Weights of a small mixture-of-experts language model, trained from scratch on English Wikipedia.
Size: 9 layers, width 384, vocabulary 32768.
Below are experts of layer 3 (counted from 0) of a mixture-of-experts language model. Rows are named router (the router's row for the expert), gate (a neuron's input weights, with its number), up (a neuron's input weights, with its number) and show model dimensions 32-63. Each number is 50 + 10 x the weight over its row's rms, rounded and kept within 0 to 99.
Before each expert's rows: "comes after" lists some tokens at least twice as common just before its tokens as in all text. This comes from a sample of Wikipedia text that the model never trained on. Tokens count by the router's weight.

# expert 15
comes after: " the", " The", "The", " a", "|", " his"
router:42 66 48 56 55 56 34 43 36 48 57 29 51 52 54 42 38 46 56 49 33 52 58 56 50 60 45 53 61 65 20 64
gate0:52 63 36 46 39 53 61 40 58 41 42 56 27 49 41 50 41 36 49 52 49 55 41 49 65 59 71 53 48 47 59 58
up0:46 38 34 60 51 54 48 46 38 49 59 36 50 57 63 38 51 60 60 38 53 45 60 46 63 49 22 53 47 60 52 34
gate1:40 49 50 49 59 49 31 53 47 48 42 53 50 44 47 62 53 41 73 42 50 57 56 38 61 45 65 46 34 51 51 61
up1:48 51 54 66 54 46 39 48 44 45 48 50 62 50 43 45 50 54 50 43 51 52 55 65 47 58 47 51 58 31 54 30
gate2:64 58 57 43 43 52 45 67 56 49 33 48 62 47 64 47 54 42 54 35 48 46 51 62 43 59 47 68 69 46 40 48
up2:46 65 64 28 29 59 33 58 53 40 48 38 35 37 68 54 52 44 54 60 59 51 59 68 29 56 48 56 59 50 48 57
gate3:49 43 49 55 42 39 63 51 38 44 46 39 46 55 61 39 65 39 60 40 50 53 43 36 52 53 72 47 71 59 46 37
up3:51 61 50 47 55 53 50 50 36 57 57 57 41 53 35 61 63 64 41 66 53 55 54 52 56 50 40 30 63 57 54 53
gate4:52 40 49 60 48 57 45 58 39 49 55 48 45 67 38 52 62 51 38 35 50 48 53 51 60 55 59 57 47 42 41 48
up4:65 49 34 48 35 55 49 57 42 45 49 37 40 35 67 58 50 52 67 63 69 44 55 55 64 44 29 42 46 43 53 44
gate5:54 67 56 42 51 49 52 44 41 37 63 36 56 43 39 49 50 51 52 41 42 63 44 52 41 61 50 62 34 53 52 38
up5:41 32 59 62 65 44 42 55 43 39 38 48 55 64 35 60 44 49 60 53 56 42 56 45 37 41 43 44 58 48 48 46
gate6:50 44 31 54 64 50 41 50 49 48 42 53 54 60 46 53 61 58 40 26 47 46 43 54 52 44 43 48 41 61 45 41
up6:43 41 67 51 48 49 58 59 65 42 59 45 47 54 55 39 38 64 55 74 45 49 40 48 57 35 47 49 56 57 50 59
gate7:42 57 58 57 47 43 44 59 30 56 59 53 57 46 49 42 54 51 58 47 66 60 52 20 55 43 65 42 57 53 40 52
up7:42 56 57 45 56 53 39 39 43 59 61 52 66 36 50 59 38 54 45 49 49 48 52 48 63 48 49 57 49 43 32 53
gate8:43 65 46 56 59 51 44 60 41 50 61 27 50 35 74 73 54 67 52 56 55 45 53 34 56 43 46 66 49 50 54 44
up8:51 55 70 37 63 31 58 55 44 49 68 55 25 45 48 35 37 49 51 64 42 38 43 43 45 48 51 37 46 46 61 61
gate9:51 42 48 61 57 59 65 56 82 42 59 51 53 52 50 49 53 54 54 49 63 49 52 42 61 50 32 42 50 54 66 50
up9:45 45 34 46 53 70 43 51 58 31 39 56 60 57 47 44 46 55 60 39 49 38 39 56 34 58 55 47 44 38 47 42
gate10:71 53 40 42 54 51 38 46 44 47 43 32 56 44 56 45 38 46 63 41 36 32 67 23 48 53 51 54 44 71 47 63
up10:61 57 47 36 43 61 51 43 62 46 52 47 41 69 55 64 52 56 43 43 50 37 33 44 59 61 58 60 60 48 61 62
gate11:34 47 38 54 48 51 47 44 42 53 61 46 29 54 53 61 42 59 58 45 54 55 61 38 42 47 45 48 53 59 54 57
up11:44 36 44 56 58 55 55 73 60 54 57 33 57 57 45 51 54 35 59 59 46 51 41 67 57 56 38 45 62 49 48 47

# expert 42
comes after: " ", " (", "–", "-", "/", " \""
router:58 62 60 61 50 45 37 47 55 49 48 36 46 48 56 42 59 50 60 50 41 45 47 66 60 58 71 56 48 50 26 44
gate0:36 52 64 47 61 45 54 50 36 59 54 55 57 54 66 38 47 52 46 56 64 49 52 54 75 54 38 41 54 44 51 41
up0:39 59 47 60 61 48 47 45 35 62 50 47 60 38 65 45 49 57 38 34 56 55 52 54 54 61 41 52 55 46 54 51
gate1:44 58 58 58 48 49 49 52 57 35 60 57 53 43 77 56 56 52 37 57 51 56 40 60 46 58 48 69 65 44 47 42
up1:58 47 41 51 53 47 62 60 55 69 45 45 53 42 59 55 56 44 58 33 40 52 39 48 36 55 46 52 44 46 69 50
gate2:34 46 55 51 77 56 36 56 56 50 45 37 52 71 53 36 49 49 51 32 60 41 53 53 39 47 75 46 65 33 58 43
up2:38 59 49 25 61 43 41 38 45 57 44 46 64 44 47 48 33 66 42 48 46 59 59 53 39 48 51 33 46 47 52 49
gate3:41 35 47 62 44 40 39 52 48 51 56 34 64 48 41 51 48 40 45 48 53 48 26 55 56 52 55 50 46 47 61 51
up3:39 48 53 51 58 52 33 58 51 49 43 35 22 50 59 38 39 45 42 56 43 41 53 42 51 40 56 47 50 45 67 52
gate4:47 38 51 60 62 48 51 59 50 39 58 43 75 52 51 55 39 47 44 55 56 58 56 49 46 50 60 54 58 38 53 66
up4:51 49 51 53 61 42 45 43 61 43 50 43 58 39 67 43 51 56 40 52 46 50 51 48 49 66 44 44 38 44 52 53
gate5:47 46 51 66 41 40 48 64 64 63 47 36 51 63 61 50 40 42 60 46 36 53 41 54 39 44 63 55 60 45 50 52
up5:55 53 51 54 39 56 57 52 54 64 40 41 47 58 48 56 45 54 51 70 37 58 74 48 58 51 62 39 55 57 42 62
gate6:46 56 53 54 39 50 64 48 49 21 46 50 35 66 31 49 63 38 35 63 36 31 55 53 60 55 51 63 71 40 33 48
up6:64 49 37 51 47 54 51 57 44 54 53 54 52 42 45 40 62 48 53 49 37 62 50 58 42 46 52 47 43 56 50 43
gate7:46 50 55 43 38 56 39 64 65 50 53 38 53 42 40 57 56 55 39 62 43 49 41 36 56 76 33 61 51 56 41 43
up7:40 54 34 40 30 64 48 56 53 50 61 54 43 31 44 63 53 61 62 35 29 30 56 32 54 69 43 53 47 57 44 34
gate8:50 44 34 63 58 53 70 55 28 65 71 59 55 60 37 52 58 52 75 45 56 66 62 49 43 49 62 55 54 50 50 62
up8:44 62 66 42 51 59 34 17 39 42 52 58 55 54 57 47 38 33 60 44 59 30 39 47 50 63 23 49 45 43 35 44
gate9:46 48 48 63 41 46 50 45 67 46 50 51 64 49 62 62 62 49 51 46 48 44 53 58 55 61 59 67 54 33 45 63
up9:40 63 38 43 45 61 50 42 30 54 35 62 36 53 39 44 57 58 50 32 49 37 48 43 49 55 31 42 44 52 59 49
gate10:29 67 53 63 48 35 36 62 70 54 67 49 50 57 43 54 12 40 56 48 49 49 43 43 40 51 42 42 59 27 47 62
up10:43 29 50 46 42 55 67 52 62 43 59 55 45 43 39 59 58 53 55 46 61 45 49 51 53 54 61 57 38 54 52 47
gate11:56 47 56 53 44 54 62 49 56 35 49 45 55 23 57 54 40 48 55 65 58 39 50 69 54 44 77 53 48 51 53 44
up11:62 46 40 62 46 61 41 48 50 50 55 65 43 48 31 51 64 32 43 48 47 60 41 51 52 36 42 49 55 49 51 37

# expert 47
comes after: " ", " (", "–", "1", " $", "/"
router:54 47 56 49 64 56 25 52 37 34 49 33 57 61 54 35 53 53 57 55 43 31 41 63 56 44 43 52 47 43 41 47
gate0:32 63 57 59 56 50 36 49 47 51 38 43 44 53 43 43 48 55 57 56 55 43 48 56 29 51 65 35 55 38 36 46
up0:45 55 56 50 65 51 49 51 51 40 60 32 27 77 43 32 41 39 40 58 41 28 46 48 44 74 56 35 55 37 39 38
gate1:38 56 59 47 45 62 41 48 64 45 62 49 48 53 50 51 34 43 42 48 54 44 41 46 68 64 62 56 36 42 34 59
up1:50 27 45 52 70 40 52 33 50 51 54 52 56 45 60 60 55 53 53 48 50 63 50 32 39 58 44 43 55 60 58 61
gate2:45 53 43 59 40 62 48 52 45 60 50 40 41 42 38 54 55 45 56 41 46 54 31 51 54 55 50 46 58 39 45 35
up2:55 66 51 59 55 37 45 41 66 57 65 40 58 46 52 47 65 40 49 47 49 34 41 69 43 44 47 37 57 48 62 36
gate3:44 58 38 40 55 47 47 46 58 37 40 53 52 59 37 50 55 46 30 58 34 68 34 34 48 62 56 59 55 40 46 58
up3:49 61 49 62 35 54 44 43 46 60 55 55 35 62 52 48 52 50 41 52 60 44 45 71 30 44 56 43 48 50 48 55
gate4:49 60 60 54 67 44 43 40 53 65 49 47 46 53 43 29 68 39 44 58 44 42 53 38 53 62 35 42 53 48 49 59
up4:47 45 53 46 34 63 58 54 62 50 67 49 68 74 50 74 32 57 65 47 49 69 39 60 67 37 62 62 57 51 59 50
gate5:35 43 50 82 57 67 56 49 35 44 54 39 42 61 45 66 51 58 47 54 41 41 34 45 46 50 55 47 59 44 40 35
up5:57 38 44 50 44 40 52 56 47 62 54 49 53 54 53 60 52 59 65 71 48 48 50 44 53 43 37 40 56 48 54 36
gate6:76 44 62 41 75 55 50 40 49 45 43 54 52 43 65 55 61 44 43 58 49 51 37 48 53 48 38 58 66 42 44 56
up6:50 58 53 39 76 63 37 41 48 35 47 46 66 49 56 44 59 44 48 62 58 60 47 66 36 48 47 56 55 53 42 35
gate7:44 42 49 59 54 61 45 65 59 38 51 58 42 46 65 54 40 53 62 55 26 41 46 41 62 49 68 66 60 42 40 52
up7:38 43 36 54 65 51 32 49 55 58 53 49 54 36 45 67 45 54 54 56 24 42 63 43 60 61 45 66 48 37 47 51
gate8:67 47 29 36 50 60 32 40 47 46 60 46 38 49 55 44 51 60 59 25 55 43 52 59 37 62 48 48 56 57 57 60
up8:54 65 43 34 57 60 35 48 52 49 62 47 42 45 48 41 62 49 53 56 60 51 55 61 30 56 46 64 50 59 47 43
gate9:52 45 48 63 61 49 66 43 39 52 46 47 39 42 47 48 67 50 57 48 50 62 34 50 51 45 41 58 42 54 31 33
up9:45 38 54 50 64 38 49 68 46 67 43 61 59 47 48 59 28 59 40 59 51 56 47 53 48 39 42 47 41 37 64 59
gate10:38 50 50 59 39 69 51 41 39 53 38 37 58 35 48 55 34 38 61 32 68 39 32 45 46 56 58 35 52 47 59 49
up10:50 55 45 47 45 45 65 50 54 40 37 35 43 68 52 53 54 34 55 36 52 37 43 54 62 59 46 45 55 47 59 56
gate11:56 44 51 52 41 56 44 68 61 47 49 47 56 59 62 42 64 33 50 55 45 34 30 55 50 51 48 81 74 42 40 40
up11:59 59 48 62 54 41 54 53 43 45 54 49 36 47 49 39 51 48 42 54 53 45 58 58 35 64 40 51 46 39 28 45

# expert 10
comes after: " the", " a", " The", "The", " an", "s"
router:44 72 61 31 50 68 53 47 48 40 62 54 23 41 51 42 45 53 61 40 52 61 42 37 71 42 58 60 54 70 50 58
gate0:45 49 31 29 45 52 50 41 39 55 52 53 23 31 55 55 50 61 44 47 36 50 62 37 54 37 66 70 67 57 51 48
up0:59 43 66 84 64 62 36 71 37 65 56 52 76 56 25 43 50 48 54 54 59 44 54 63 59 57 46 48 54 33 46 56
gate1:40 45 52 47 46 56 37 74 59 59 50 53 40 53 54 33 34 49 55 74 43 30 45 49 47 61 60 31 44 57 53 52
up1:55 48 30 31 47 49 50 34 66 60 50 45 69 59 34 40 62 46 55 43 54 50 50 53 42 56 44 38 34 48 50 55
gate2:45 62 45 51 39 46 47 45 39 57 42 42 50 44 41 40 79 58 59 66 50 66 60 34 54 62 43 51 25 52 48 54
up2:44 65 64 47 44 57 52 61 47 62 47 42 54 55 51 62 55 48 71 65 55 58 52 39 44 61 47 43 36 49 39 66
gate3:54 53 43 46 48 42 51 50 52 61 55 60 37 54 48 33 46 51 56 51 62 44 56 52 59 39 66 56 68 72 55 45
up3:47 41 48 42 55 50 51 63 50 46 53 47 52 55 44 58 34 55 42 52 51 44 36 53 38 58 58 62 57 47 63 54
gate4:48 43 50 51 49 56 58 54 39 61 60 39 61 49 59 49 51 59 55 60 46 56 49 50 40 61 66 31 60 46 31 56
up4:67 45 48 56 38 40 57 45 56 39 69 58 63 65 61 52 46 51 55 25 57 65 43 55 42 48 51 53 35 44 33 54
gate5:68 50 66 35 42 47 48 47 51 62 39 37 56 60 36 57 41 33 58 51 62 52 33 35 42 55 65 39 41 58 41 32
up5:52 38 46 44 43 51 29 35 46 32 45 49 59 39 57 57 46 53 58 45 59 34 72 43 43 57 57 64 52 39 53 57
gate6:58 70 77 56 61 57 64 58 65 56 43 38 44 44 54 43 30 64 58 49 74 49 51 53 49 28 41 68 46 45 30 49
up6:68 34 60 38 56 41 41 43 60 39 52 40 40 42 52 33 26 61 45 45 56 42 39 61 82 43 63 57 52 46 65 55
gate7:40 51 62 34 56 55 44 70 48 52 43 45 47 29 36 40 53 51 46 40 50 42 37 37 57 63 50 50 58 54 33 60
up7:37 44 54 50 41 41 69 46 48 52 55 53 58 46 62 49 62 41 58 54 54 60 53 50 73 36 30 65 35 56 61 41
gate8:32 62 59 42 66 37 38 48 42 57 44 45 62 53 51 35 61 39 55 60 55 53 51 39 31 35 40 50 50 51 64 69
up8:49 49 66 51 46 30 62 47 34 47 40 34 47 54 49 54 44 39 50 62 74 53 50 62 72 50 57 47 46 40 48 62
gate9:45 75 52 55 50 29 36 59 60 45 39 57 64 53 59 63 41 63 69 50 49 46 42 48 49 33 62 55 49 46 52 65
up9:44 27 48 53 53 36 54 50 45 63 61 55 45 35 53 40 42 44 59 42 57 43 52 48 51 63 75 46 51 43 77 32
gate10:33 69 50 58 47 57 48 64 36 32 49 50 55 40 73 31 58 59 47 47 47 44 54 51 38 57 49 53 51 70 33 56
up10:41 37 45 40 53 36 52 26 38 44 45 45 34 74 40 51 31 62 34 50 61 51 38 49 46 46 42 43 61 41 47 48
gate11:56 71 47 45 29 56 57 47 36 52 66 36 54 44 52 34 36 69 62 59 56 62 58 50 36 43 69 50 51 45 50 45
up11:47 53 28 46 33 58 60 68 43 59 65 77 48 27 70 35 61 56 60 61 52 61 51 38 28 52 45 59 67 44 65 38

# expert 46
comes after: "\n", " to", " was", " he", " it", " He"
router:49 40 50 69 62 47 54 43 47 53 62 45 59 56 64 57 45 70 52 64 39 66 42 48 35 51 36 56 41 66 59 66
gate0:61 51 65 49 49 59 47 73 52 76 51 80 63 50 52 47 43 51 40 45 51 40 48 53 63 43 57 45 56 47 37 44
up0:44 45 36 43 50 37 48 24 51 41 41 57 30 52 52 47 41 24 46 44 49 46 56 53 51 47 49 53 61 46 54 44
gate1:49 49 53 48 48 34 35 64 56 50 58 20 49 68 52 58 42 65 44 42 42 41 50 46 46 51 35 39 44 56 43 63
up1:52 68 52 60 37 62 44 54 55 48 44 61 43 61 38 51 70 37 40 61 44 38 50 64 52 61 50 42 44 40 39 54
gate2:49 30 49 54 57 47 50 44 57 43 70 72 41 38 57 43 47 50 35 48 57 58 40 57 58 41 63 29 44 36 37 50
up2:54 39 72 56 52 63 50 60 48 58 44 39 76 49 48 53 49 32 54 59 59 45 44 51 45 54 58 47 51 40 60 39
gate3:54 68 56 56 59 45 50 63 53 51 46 56 67 53 60 46 39 63 39 39 37 44 38 53 48 34 61 48 49 57 50 46
up3:44 49 45 43 46 50 44 55 44 56 42 34 64 56 42 56 62 42 40 58 71 35 47 53 27 50 54 44 57 65 41 63
gate4:54 52 41 37 59 39 55 43 36 58 40 58 45 52 69 29 27 51 52 57 55 52 46 43 62 68 46 57 61 52 61 52
up4:46 63 45 45 60 57 42 52 52 48 64 61 38 50 42 50 55 38 44 49 41 50 57 73 46 50 54 44 61 55 41 52
gate5:47 53 40 59 52 61 38 57 34 56 57 49 52 42 38 54 49 47 41 60 52 45 55 74 38 43 38 52 58 49 63 58
up5:64 53 52 53 48 46 52 35 31 44 37 66 43 50 53 49 40 51 47 45 59 37 62 62 52 22 51 76 52 57 39 43
gate6:59 52 44 47 51 38 50 59 39 44 51 32 45 65 40 48 40 50 63 47 38 44 51 54 38 51 53 50 61 53 53 48
up6:57 69 60 56 78 59 45 49 46 43 51 52 52 51 72 55 46 36 40 70 51 58 56 35 44 51 36 33 50 49 40 32
gate7:36 47 45 44 48 35 67 46 47 47 58 58 47 40 54 48 51 63 61 46 43 50 46 58 49 55 47 42 57 51 63 62
up7:56 48 61 67 61 47 55 63 62 52 44 45 55 49 48 52 35 49 48 54 41 45 51 54 56 52 50 40 53 52 34 37
gate8:45 38 70 59 28 62 38 38 60 43 44 49 64 49 34 52 31 56 38 38 54 63 48 57 43 49 62 61 47 51 59 60
up8:46 60 41 68 40 63 54 52 45 51 49 30 44 59 30 45 33 75 56 47 43 59 53 67 48 69 65 60 44 50 53 48
gate9:53 64 50 48 41 41 51 39 39 42 47 36 44 53 50 42 43 48 39 37 55 63 46 33 30 40 42 50 47 61 52 51
up9:63 47 59 45 52 49 39 42 51 36 56 53 49 54 53 35 49 48 56 53 43 58 65 41 47 48 72 55 54 50 47 35
gate10:58 60 49 45 51 56 59 60 43 59 54 57 56 52 35 40 41 51 51 70 42 40 47 49 42 42 45 54 58 55 59 44
up10:42 38 46 24 51 61 42 57 53 53 60 53 64 47 54 61 45 53 47 43 52 52 48 59 42 39 48 51 58 47 39 57
gate11:57 48 55 52 47 76 59 58 45 54 67 46 52 64 60 47 50 57 33 58 55 36 40 39 40 47 36 45 60 62 46 52
up11:43 50 70 54 52 58 58 26 39 61 57 45 63 56 42 25 50 54 35 52 53 56 67 50 30 58 48 71 55 56 59 53

# expert 62
comes after: " was", " |", "-", " were", " and", " is"
router:57 39 63 62 39 37 43 45 42 44 49 61 70 46 58 52 20 62 37 45 60 51 46 30 42 58 17 67 48 45 35 56
gate0:59 71 48 59 47 37 50 59 58 39 53 34 65 59 52 42 42 59 42 40 46 47 40 38 47 49 68 60 38 59 41 52
up0:67 56 53 45 40 37 48 41 58 53 45 47 51 35 60 32 56 48 35 65 48 49 24 65 36 44 39 54 59 67 51 62
gate1:46 41 54 68 49 43 62 45 38 45 53 19 49 46 61 67 42 40 60 65 62 47 51 19 48 47 39 61 45 57 40 56
up1:44 58 51 45 42 29 53 54 55 33 59 55 65 41 61 56 68 44 48 52 51 40 38 47 48 54 44 52 57 45 37 64
gate2:62 53 45 57 67 42 62 38 37 41 67 62 47 46 56 58 61 40 42 67 36 55 29 56 53 57 49 68 46 29 70 51
up2:46 46 51 56 49 52 74 33 59 57 59 48 54 28 77 40 50 45 55 38 63 56 71 41 60 61 68 47 47 58 33 54
gate3:37 35 32 48 69 37 28 45 50 37 54 43 39 34 43 59 38 50 39 55 48 45 40 55 51 51 45 41 48 51 66 64
up3:47 60 29 49 65 44 46 36 55 56 54 55 27 47 47 59 49 41 49 54 56 74 55 35 41 54 33 49 61 56 45 66
gate4:54 43 56 50 54 37 67 51 52 53 36 38 62 61 42 60 40 54 42 56 56 46 37 56 58 41 39 62 48 60 38 54
up4:07 36 48 49 48 55 43 61 42 35 54 59 52 74 46 46 50 51 62 34 64 54 45 46 36 67 55 56 36 53 54 49
gate5:66 58 60 45 53 44 49 38 46 41 59 51 51 37 51 53 42 64 37 47 50 32 50 40 43 54 47 47 43 35 69 47
up5:43 35 46 49 48 51 51 58 40 49 72 71 44 30 60 48 71 49 39 60 57 62 54 54 47 46 50 39 60 52 62 28
gate6:56 39 46 46 29 42 56 52 44 55 43 55 61 45 43 49 54 51 47 49 63 25 36 37 48 54 60 50 32 39 40 57
up6:55 53 48 48 40 58 49 53 46 65 53 43 41 47 59 45 44 55 56 50 42 35 41 44 52 50 46 40 53 50 56 34
gate7:55 45 44 59 63 44 42 51 48 40 57 48 52 65 62 39 46 43 46 66 64 59 44 60 54 63 55 53 34 35 47 56
up7:55 44 56 50 49 39 72 55 51 37 46 58 45 60 59 51 46 45 47 55 53 35 58 57 76 49 55 52 49 54 54 46
gate8:46 42 67 58 48 20 39 53 30 54 57 43 48 59 42 63 38 43 52 53 63 45 44 47 33 38 45 66 51 35 46 58
up8:34 41 18 44 49 54 47 51 63 38 54 32 47 46 48 35 65 33 56 42 45 60 57 63 40 38 40 49 36 34 50 62
gate9:55 54 55 40 41 64 52 53 45 39 49 39 63 57 24 44 46 54 61 59 63 39 48 61 49 56 62 47 47 76 56 53
up9:57 47 35 67 41 45 44 56 54 45 44 47 69 70 47 39 46 40 59 65 60 54 47 39 44 37 75 65 48 61 40 48
gate10:53 50 50 48 68 44 42 53 45 51 50 49 47 39 66 33 69 56 36 67 52 67 34 53 49 47 45 62 48 45 42 59
up10:46 51 48 43 44 48 58 55 63 40 54 58 57 50 66 38 48 57 49 46 46 52 31 63 54 60 46 56 49 23 45 71
gate11:52 36 44 65 58 49 48 57 60 52 61 55 70 53 64 51 66 51 43 45 44 20 46 50 58 53 55 59 37 55 54 32
up11:58 41 51 38 48 38 40 52 49 50 09 36 52 48 57 50 44 51 38 63 50 41 44 40 49 56 46 54 59 38 56 40

# expert 50
comes after: " ", " (", ":", " \"", " by", "="
router:66 40 45 50 53 54 26 49 47 40 43 39 51 18 44 47 36 31 53 34 44 47 40 45 71 45 51 49 37 38 57 50
gate0:51 49 62 53 65 36 51 53 31 30 52 53 60 66 44 56 46 58 41 58 64 34 44 46 44 66 53 56 49 59 69 56
up0:58 53 51 46 57 53 42 60 69 54 27 54 61 64 46 57 40 55 50 59 45 44 40 48 34 50 57 38 57 55 43 47
gate1:75 60 39 57 54 81 47 45 60 41 59 54 42 52 56 70 46 39 56 62 53 62 42 60 43 47 54 44 46 40 20 41
up1:68 55 40 48 54 53 42 49 57 61 65 34 40 37 61 66 54 47 45 54 61 49 60 55 45 43 52 43 51 50 53 56
gate2:73 29 52 63 49 38 59 46 54 31 55 53 47 51 65 51 43 41 63 33 39 47 60 41 56 37 50 52 53 41 54 57
up2:66 55 44 47 50 50 67 43 70 33 56 48 65 41 50 49 68 62 49 35 29 61 51 62 39 51 35 65 57 47 47 49
gate3:35 67 52 43 46 49 46 43 68 35 58 37 44 46 17 52 57 41 55 55 45 54 39 32 53 51 76 63 36 58 55 65
up3:49 36 39 47 53 64 55 56 41 61 41 76 51 32 50 62 50 57 41 38 51 53 41 48 62 65 43 47 58 49 47 44
gate4:48 50 54 58 45 45 47 59 42 51 61 23 67 54 40 59 43 42 57 58 63 57 48 40 45 49 31 54 66 44 48 43
up4:60 46 61 28 20 51 37 58 34 68 53 59 30 69 39 47 55 67 34 52 55 51 52 50 52 59 54 24 60 53 57 60
gate5:41 40 63 48 44 36 54 52 49 41 52 65 42 16 46 48 51 32 49 57 38 31 36 33 47 41 73 40 45 58 53 46
up5:63 54 42 67 43 50 46 49 71 53 43 54 63 54 57 42 42 52 64 35 51 56 43 62 45 43 46 55 63 61 58 46
gate6:53 65 43 58 59 51 39 44 49 56 59 49 64 47 63 56 52 51 39 42 61 53 53 50 46 59 45 46 50 51 44 56
up6:60 57 51 45 40 47 54 58 99 43 55 53 45 51 63 51 52 57 50 43 55 58 56 48 60 52 61 49 45 47 45 62
gate7:22 55 46 61 53 46 41 66 39 30 66 54 57 37 72 52 47 56 44 40 43 41 37 32 51 66 47 57 54 48 46 47
up7:57 46 49 39 47 53 51 55 47 44 48 40 48 23 57 57 51 47 47 42 53 66 52 39 61 50 53 54 43 41 42 54
gate8:60 51 41 41 62 55 51 50 32 45 63 51 69 51 35 46 45 44 39 59 52 59 28 42 60 59 43 51 42 43 32 44
up8:55 58 58 39 56 46 50 56 45 68 44 61 41 49 65 54 49 59 58 50 32 56 51 62 47 63 50 42 60 59 50 48
gate9:51 58 56 58 76 55 60 45 59 51 55 44 44 51 38 47 44 47 51 48 62 37 48 42 69 57 38 45 61 46 42 45
up9:63 49 53 53 49 73 36 37 42 65 42 39 47 58 50 66 49 52 47 50 40 45 51 52 69 62 51 37 59 39 45 34
gate10:48 47 50 58 47 56 52 43 34 24 50 42 62 55 52 34 42 62 46 47 49 45 47 57 40 48 50 39 34 53 53 35
up10:53 54 46 46 62 51 45 50 39 59 23 49 73 51 57 51 47 44 44 44 56 39 60 42 53 43 48 44 56 47 71 51
gate11:43 51 36 43 57 48 43 70 47 34 51 42 54 43 54 60 71 41 50 35 42 48 14 60 60 49 48 67 52 37 42 40
up11:38 41 63 47 63 56 37 57 67 41 43 46 60 34 28 41 46 66 41 50 42 35 49 51 57 50 56 51 62 55 50 46

# expert 38
comes after: ",", ":", " of", " the", " in", "|"
router:59 65 53 66 41 49 43 58 46 50 40 42 35 33 53 54 54 40 52 59 64 59 44 48 54 34 44 61 52 52 44 55
gate0:68 42 43 47 56 39 46 68 37 58 44 58 44 67 44 52 52 67 55 44 55 43 37 43 36 54 45 53 46 54 33 58
up0:32 61 38 41 29 61 55 41 32 57 72 63 47 53 58 43 51 39 63 67 46 52 70 57 52 38 50 44 55 54 64 55
gate1:70 39 66 44 43 63 50 57 48 40 45 46 65 31 63 43 57 48 51 44 51 41 37 49 51 57 54 54 53 66 35 49
up1:68 43 56 59 61 48 50 71 50 63 41 56 71 44 45 47 55 41 53 52 52 34 54 45 48 68 72 50 53 59 35 65
gate2:56 66 59 39 53 50 58 45 46 44 56 55 46 61 49 58 48 50 45 37 37 40 53 51 50 47 65 55 67 36 43 60
up2:50 78 59 59 54 49 33 49 38 45 42 54 45 50 63 35 64 35 39 34 38 58 37 50 60 48 48 43 54 44 31 36
gate3:40 41 43 67 48 56 57 53 50 61 58 55 65 50 57 60 50 28 65 49 55 58 56 47 33 56 65 59 52 57 42 42
up3:50 56 55 38 48 47 51 51 29 51 47 60 44 42 52 41 35 72 25 37 38 52 36 39 49 44 49 45 43 55 60 44
gate4:38 56 60 63 57 58 62 65 49 48 51 53 42 48 45 42 75 45 55 56 63 45 46 50 41 53 54 38 51 41 55 59
up4:63 42 54 58 62 55 46 48 25 47 47 33 48 38 38 52 47 55 57 51 43 61 44 67 62 47 42 46 32 39 54 62
gate5:49 45 53 54 34 43 69 35 42 49 65 44 36 46 45 64 52 58 41 61 63 52 49 60 55 34 48 29 53 69 57 61
up5:41 49 38 38 53 38 58 24 53 67 44 39 50 46 55 41 47 39 49 66 52 58 55 50 49 40 51 59 56 58 64 51
gate6:53 66 65 45 56 57 44 58 53 53 30 47 44 59 39 62 44 54 42 66 56 40 25 48 42 50 43 47 61 56 59 62
up6:37 42 44 34 44 65 45 54 45 67 49 51 52 65 26 54 56 58 39 63 48 49 69 56 67 47 44 63 40 54 45 40
gate7:59 47 49 44 49 42 50 56 42 27 48 52 54 56 49 44 58 54 57 46 59 33 39 43 46 46 64 62 51 68 31 54
up7:53 34 53 53 62 51 42 63 54 41 50 60 51 50 47 58 56 40 36 55 45 49 46 57 50 50 39 57 73 46 63 48
gate8:20 45 56 51 58 51 42 58 39 17 46 39 49 25 50 48 68 62 45 49 40 54 48 47 53 49 46 57 50 32 41 68
up8:60 58 45 48 40 53 63 51 49 56 44 49 34 71 14 60 54 31 61 53 58 49 49 46 38 56 38 36 42 79 52 42
gate9:53 44 56 61 55 59 46 55 48 47 39 60 40 48 56 40 29 43 57 48 56 51 25 57 47 34 39 64 55 60 56 69
up9:57 68 45 52 77 63 65 56 44 60 46 45 61 40 59 33 56 40 39 58 49 61 28 58 41 44 54 57 52 54 49 47
gate10:58 63 53 59 38 49 24 43 70 52 28 61 53 53 69 63 53 47 50 37 52 43 35 63 47 43 59 59 48 55 33 58
up10:68 44 45 51 64 54 54 44 44 50 48 61 48 47 50 35 39 60 66 50 51 63 62 42 42 47 36 40 62 46 48 56
gate11:62 63 42 53 43 49 43 55 63 55 48 41 66 63 56 67 48 44 66 64 57 52 43 34 62 37 38 52 59 56 39 47
up11:53 44 52 32 44 37 44 59 45 37 48 60 61 40 51 52 61 47 54 43 52 42 49 46 40 45 44 42 42 52 40 61